From a checkpoint of a small mixture-of-experts model trained on Wikipedia.
Size: 13 layers, width 128, vocabulary 2048, 6.57M parameters.
Experts: 32 experts in each of 6 layers, 64 SwiGLU neurons an expert, 1 pick a token, a shared expert of 64 neurons.
Training: a variant of Muon for the experts, 659M tokens, 5025 steps.
Below are experts of layer 7 (counted from 0) of a mixture-of-experts language model. Rows are named gate (a neuron's input weights, with its number), up (a neuron's input weights, with its number), down (a neuron's output weights, with its number) and show model dimensions 0-127. Each number is 128 + 24 x the weight over its row's rms, rounded and kept within 0 to 255. Numbers have three digits each.
Before each expert's rows: a language model's description of what the expert responds to; "comes after" lists some tokens at least twice as common just before its tokens as in all text. This comes from a sample of Wikipedia text that the model never trained on. Tokens count by the router's weight.

# expert 21
What it handles: List dashes and parentheses. Line-initial list dashes in infoboxes and See also sections, opening parentheses before dates, and hyphens in compounds or year ranges.
comes after: "\n", " /", "\"", "^{2}", "|---|---|", "^{"
gate3:111093087162143154125138154111096094149139104112093133139124159121113125083148127180096107154161114144179137091124131123140118147107123163101118130148130133130081097149124122125109119185137123140132153185110113138118136145142130095132128126117103137158129202125115163145181123151123141182168087143124153154152145107127127152136113123142124102085152090145128125109154129114095127148152
up3:157140113181097113128119131134094180090162162095082128115090083144091137159118133150115143090135120157097111149090118149110097128117137153117100143151141132126081127084139124124136132145140101116109148122151144142134114079145149102162163154133101135159127119128122122129124151148110103116093151154108099127138110176130143172150136161147068085112163158147088119128129122123135129147160
down3:119158087152133120099140112135134126134097099121116095144142133128128090134127146139155141100091153140091124145156145159113090129160174101205117134127139123170142117152122132146129132160139107083091097113130130103141161102185159131114123134138103124152194113127137117136114122161117128116124161134119105152132150192152153094158105146103100143096131135125168142154177144131124112133159

# expert 16
What it handles: Months, years, time nouns. Month names, year, day, time, War, often after In that or a year number, as in September, that year, By day.
comes after: " 19", " in", " the", " 18", "In", " In"
gate3:176113113094187146167099130115150134126112075138138130126088117111112099186139120108114119117145113101172136161169142134146140155139093162143121120140172127095116103120097129134151103150163129165134145166131161118066110140105120145149126111112103128103130095096178096115108143119149123114099118176118169165146102141136118141109133103091121140118135157128131172126128137147142120159123
up3:092150142086125150110114155122168131111161145115112132125138076145138120128128104128113128160084158132131128123182146129168165150112140099084159125108125123149101109138133079143137138107163087138140130101155114144138109168148116111108074110133110095133122105118122124084154138182094130105145107155104109122113192139121097162144106103127088131094122107108143151118138110185150127141121
down3:115109133123156122132145124101105143090082126147123133142135160110109154137084123172129098166150160134118127147121214075128133147122119189086153111125099124141152179111183128096138123136100146153161133107122112140085062107121122144151127117108154170107136104108117128134144140163118123120135137117163150154140103154143132145141137151123137126101109120125099137148119129140174135104096

# expert 3
What it handles: Clause-joining commas and conjunctions. Commas, and, or, but, while, semicolons and dashes that link list items or clauses in running prose, e.g. "Ecuador, Peru", "grew, and".
comes after: "s", ",", "\"", "ia", "es", "a"
gate5:142149119171136090089131092135116162141126113137123122094137111165141121167124106161106142103141161132137124092123133144131119084149142130159105143160112129116130159107135128145115180083118125112147114160142125131073138098136139124099143089159139094143108149101128152151132046127105150104111136149117115145139134101135152109165168072132082116142129135082108150120112165121150115083144
up5:125133126133103150166114174101126146126130068095135145123113115179116134129102124140147091125135083117111139104157092131120122144115099123122089095186143116122157109161089130126143130090087145083117092089139157124135127172150157119161123118132173144110149101167152131149139174138137104117137100075125160127158135145143107095123131137133153116130150150121110138132108088093086126154141
down5:097116130153131113148116122133099114123120165144171120150161146101144143143103157076146130158115128110122156136150144113163152122167144124134107092114128163135128112092092163142141125150141150141094135142134081139154151096138120181163119129152110174130125171167185119132110135119136124125168111129104123130083162104135082092158111159072151153114129102130133099162148106154112156105118

# expert 12
What it handles: Digits in numbers and dates. Digit pieces inside coordinates, years, year ranges and large figures, e.g. 19, –20, 000, decimal points, and prime marks.
comes after: ".", ",", " 19", "–", "20", "–20"
gate8:160127115141140104094174116127145147129068105134135072102112159115115114139116102156101087121116133115149131135118140106115140111100148128149118146151080134133143159148117153149177117141163104153147136132098153146087143124128113134114152135145076142176132096150131143113106104127124170131137151125171129128095097155134127148183147120104125091119119103156089096145063124115122164099100
up8:141107108106161112108144166132128099162141099092193097102107143094134115137144092162122146119130112098139156110095141145106117150177159140133121128134125094147167126141096078102134126137101139111103119112094147076143120117128101114117116085110143154158137156105127130154141137164118075135093153133146106122149112115129086099138129115139141096145188138140162175103118097136118137137090
down8:081135152153131090122106146090078120153137111136113111152113156121108162183120079108137139102148090143119132085113141101145114131123128137111127135112092102137133143091155137169108137130109129146050105161129127146132125091150100150129151116145114160120129086123136143149086105131127109130140130160103122104133126153126125105168162117199141120127123112113132169153104151108152124101078

# expert 6
What it handles: Table cell separators. Pipe characters separating cells in wiki tables, especially after numbers or header words, plus occasional semicolons and bullets.
comes after: " ", ")", " 0", "\n", "%", " —"
gate0:146122124144106155132126099142131154144143139131073134141116119116120133111163092133100166145120127105123129143083123153137151140122122112136115140130144113111163119126146134157139116123112137085121106101149121092074120160124095213107163154136132153080109127138095122156123133075121160064129125119100120168154111147127114130153108124110139140118136076165129148181115161151162117087096
up0:159155166128110138108057165126123133120108113208102109180125146125116149131117112158130088149152150078168103104160128149135138128125164124130139130143135116166103158103121109127169099119130084166142124117087127143134124141131148136169092144119113150091136094119139178156125146095129145093115143110112114149152084137141140100114150146124116154141107133130118116143097175110130148134146
down0:146141170138144162112147151098138125111159157117132099100181119142122126106137141151143155108131124130134176120127143138158104165117125110062075110126120158153120102135065153106131130138113185178142093114131122146108146123155151115160110137116121148131138162104089135125133162102144126120124145140156126159122154101102137107144093149085100128143143135177138133161162134143129073110096